Weights of a small mixture-of-experts language model, trained from scratch on English Wikipedia.
Size: 10 layers, width 512, vocabulary 16384, 181M parameters.
Experts: 64 experts in each of 10 layers, 96 ReGLU neurons an expert, 4 picks a token, a softmax router.
Training: a variant of Adam for the experts, 1886M tokens, 8227 steps.
Below are experts of layer 6 (counted from 0) of a mixture-of-experts language model. Rows are named router (the router's row for the expert) and show model dimensions 320-383. Each number is 50 + 15 x the weight over its row's rms, rounded and kept within 0 to 99.
After each expert's rows: a language model's description of what the expert responds to. This comes from a sample of Wikipedia text that the model never trained on.

# expert 37
router:37 34 40 51 57 26 62 69 31 48 52 32 28 51 38 62 37 18 52 74 41 13 36 54 44 48 47 59 60 76 53 35 33 43 55 60 47 56 47 64 62 40 52 62 26 41 40 42 63 28 17 38 46 73 40 46 39 27 70 72 52 45 51 43
Inner and final syllable pieces of non-English personal and place names, such as -ga in Kekionga, -unda, -ley, -mann, -ville.

# expert 61
router:63 48 50 58 70 91 39 57 59 43 60 20 58 45 49 67 28 56 69 33 61 63 54 54 56 48 30 39 50 50 61 39 36 68 55 33 51 51 44 56 59 61 67 40 49 28 46 53 67 62 52 39 59 48 40 43 70 47 43 38 68 40 51 77
Commas after a sentence subject, spaces and symbols in tables and coordinates, and openers like On, In, According, During.

# expert 1
router:53 59 65 60 59 76 38 67 63 50 26 73 51 70 35 38 78 72 79 43 70 64 41 65 40 36 66 29 46 27 55 81 45 57 39 46 51 34 26 46 36 78 64 55 53 33 46 40 53 60 37 65 58 66 26 61 40 09 71 39 07 33 40 84
Pipe cells, line breaks and == heading markers in tables, track listings and result charts, e.g. | 5:08 |, ==Credits==.

# expert 59
router:80 65 54 69 41 38 65 33 69 48 44 34 41 60 48 43 53 21 74 40 67 47 48 50 58 76 67 47 50 65 64 50 67 49 49 28 41 47 69 47 48 66 56 61 31 51 37 69 51 51 59 52 66 77 42 20 63 28 40 65 38 49 37 52
Head nouns for time periods, works and bodies, such as season, series, Award, Act, Festival, and final year digits.

# expert 36
router:54 68 41 54 68 47 70 57 18 37 63 49 64 53 70 62 63 59 72 68 67 54 45 67 27 44 70 57 43 36 29 45 34 46 63 38 86 41 45 49 52 55 47 33 33 37 43 71 71 41 30 32 43 47 51 69 48 65 24 47 83 34 82 38
Decimal points and digits inside coordinates and year ranges (51.583°, 1983–84), plus of, de, called, named before names.

# expert 42
router:34 68 29 53 57 58 60 57 35 36 48 50 38 64 73 79 66 61 42 37 61 69 35 64 56 70 54 51 52 45 39 41 45 34 45 54 47 31 77 54 45 23 50 51 64 38 69 36 38 38 35 63 45 65 30 65 48 59 38 59 38 41 53 61
Colons after infobox field names, closing parentheses and braces, and digits inside identifiers, chemical formulas and subscripts like RF_{140}.

# expert 38
router:32 70 39 57 50 68 43 65 39 59 51 55 96 37 48 77 59 25 68 75 76 31 68 59 37 57 56 47 50 38 46 52 22 63 50 45 37 54 36 60 55 31 60 29 54 68 71 51 46 66 72 46 56 45 50 47 56 47 41 71 54 52 38 68
Capital or first pieces of non-English words and names in titles and transliterations, such as Deai ga n-ai, La C-ucaracha; also CJK bytes.

# expert 18
router:36 64 73 43 53 69 51 62 53 74 38 45 36 60 54 74 77 70 44 43 49 51 40 35 54 61 61 81 53 50 71 61 42 48 62 48 52 35 47 47 26 28 66 63 52 23 30 60 49 38 63 57 73 39 16 80 41 60 61 33 62 67 35 49
Possessive his, her, their and possessive 's, plus several, various, other, in text about people's albums, films and family.

# expert 2
router:59 38 52 44 37 67 64 27 34 45 45 41 61 71 25 36 47 25 42 57 38 30 41 63 76 55 63 53 48 75 59 42 41 44 50 46 73 57 51 44 50 56 45 28 40 55 73 44 68 49 32 68 32 66 48 42 50 62 55 36 47 48 48 25
Inner word pieces of long learned or foreign words, often Greek or Latin stems, such as democ-r-atic, metab-ol-ism, antrop-ol-ógica.

# expert 0
router:70 57 56 71 58 52 51 26 56 53 39 53 65 55 39 60 31 48 66 42 56 37 52 34 52 34 56 62 63 54 55 65 55 46 72 25 25 56 56 45 32 49 63 70 68 34 43 37 51 58 44 19 64 51 65 43 28 56 59 63 44 48 43 52
Digits and spaces in sports results tables and date lists, such as scores, times and ages like 7–5, 6, 1:42, 2020.

# expert 4
router:45 65 61 57 36 35 49 45 52 23 43 51 58 36 12 75 27 39 47 73 50 17 44 44 33 41 27 75 46 44 59 63 35 48 47 81 45 67 39 54 60 36 51 63 39 66 34 63 49 41 44 32 72 40 51 34 56 32 46 70 66 50 80 76
Personal given names and middle-of-name word pieces, especially first names after a surname or initial, like Michael, Elena, Gustav-son.

# expert 28
router:65 55 37 89 69 49 60 62 33 37 26 55 57 48 54 42 38 54 54 47 51 61 52 43 40 55 63 31 47 32 56 41 24 41 45 71 61 37 54 65 80 49 47 40 33 30 46 47 52 42 28 38 39 58 49 57 72 26 66 57 48 28 62 74
Commas, closing parentheses, quote-comma combinations and "and" ending a name or title within lists, like Bromwich, asio), Limit",.

# expert 51
router:48 59 61 43 38 52 33 45 48 50 56 52 35 45 76 38 59 60 42 44 35 79 58 54 42 48 65 46 55 59 46 66 75 63 71 72 35 70 29 54 43 47 49 69 61 63 34 32 37 36 26 54 57 51 35 62 47 72 75 23 20 80 50 61
Articles and sentence-initial words in career biographies, such as on a three-year contract, After, In, returned, worked, graduated.

# expert 52
router:47 73 48 59 45 40 48 49 57 63 65 18 71 45 42 69 66 66 56 65 49 29 67 46 53 41 31 72 35 21 55 47 35 40 66 49 42 64 39 29 75 35 51 42 27 61 44 63 57 50 63 37 99 20 79 39 42 33 77 61 38 55 63 58
First names or their opening letters at the start of a person's name in tables, rosters and cast lists, like Chase, C-ody, Aaron.

# expert 15
router:56 54 36 59 66 37 79 83 29 42 78 47 36 54 63 63 45 55 15 30 52 74 45 16 44 38 51 13 48 70 22 81 48 75 64 68 28 58 30 27 50 51 70 85 43 63 64 50 66 53 51 45 51 34 30 69 18 85 39 38 56 40 64 54
Opening pipes of table headers after a caption, header separator rows, opening parentheses before dates, and list dashes, such as Club, Title.

# expert 55
router:42 60 28 62 65 53 47 38 51 40 32 68 47 92 57 40 45 62 54 66 40 55 80 63 58 35 19 57 60 55 55 70 63 61 77 74 33 47 44 55 39 51 51 72 49 35 41 37 19 46 31 47 35 55 58 83 52 41 83 81 47 60 26 49
Prepositions after scores or results in sports reports, such as in the final, on the final day, with winning, losing, finished.

# expert 46
router:39 30 56 36 32 55 40 55 30 53 49 39 50 48 45 40 54 07 60 37 61 57 48 78 75 40 72 49 60 75 63 47 35 48 38 55 42 37 58 60 38 51 16 59 66 59 45 45 45 38 54 74 56 15 60 36 57 53 29 34 30 39 29 56
First pieces of lowercase common words split into subwords after an article, like br-acketed, sl-ug, observ-ers, arch-ival.

# expert 13
router:75 35 64 60 35 56 48 22 26 58 58 41 59 42 52 34 36 25 50 65 67 39 22 58 65 57 33 34 63 46 29 31 18 77 42 45 63 24 39 58 47 42 24 32 36 54 60 58 52 47 71 37 26 53 54 52 37 53 46 46 47 20 89 63
Final words of named places and organizations, such as School, Racing, Stadium, Street, Creek, Motor, often in tables of racing or sports results.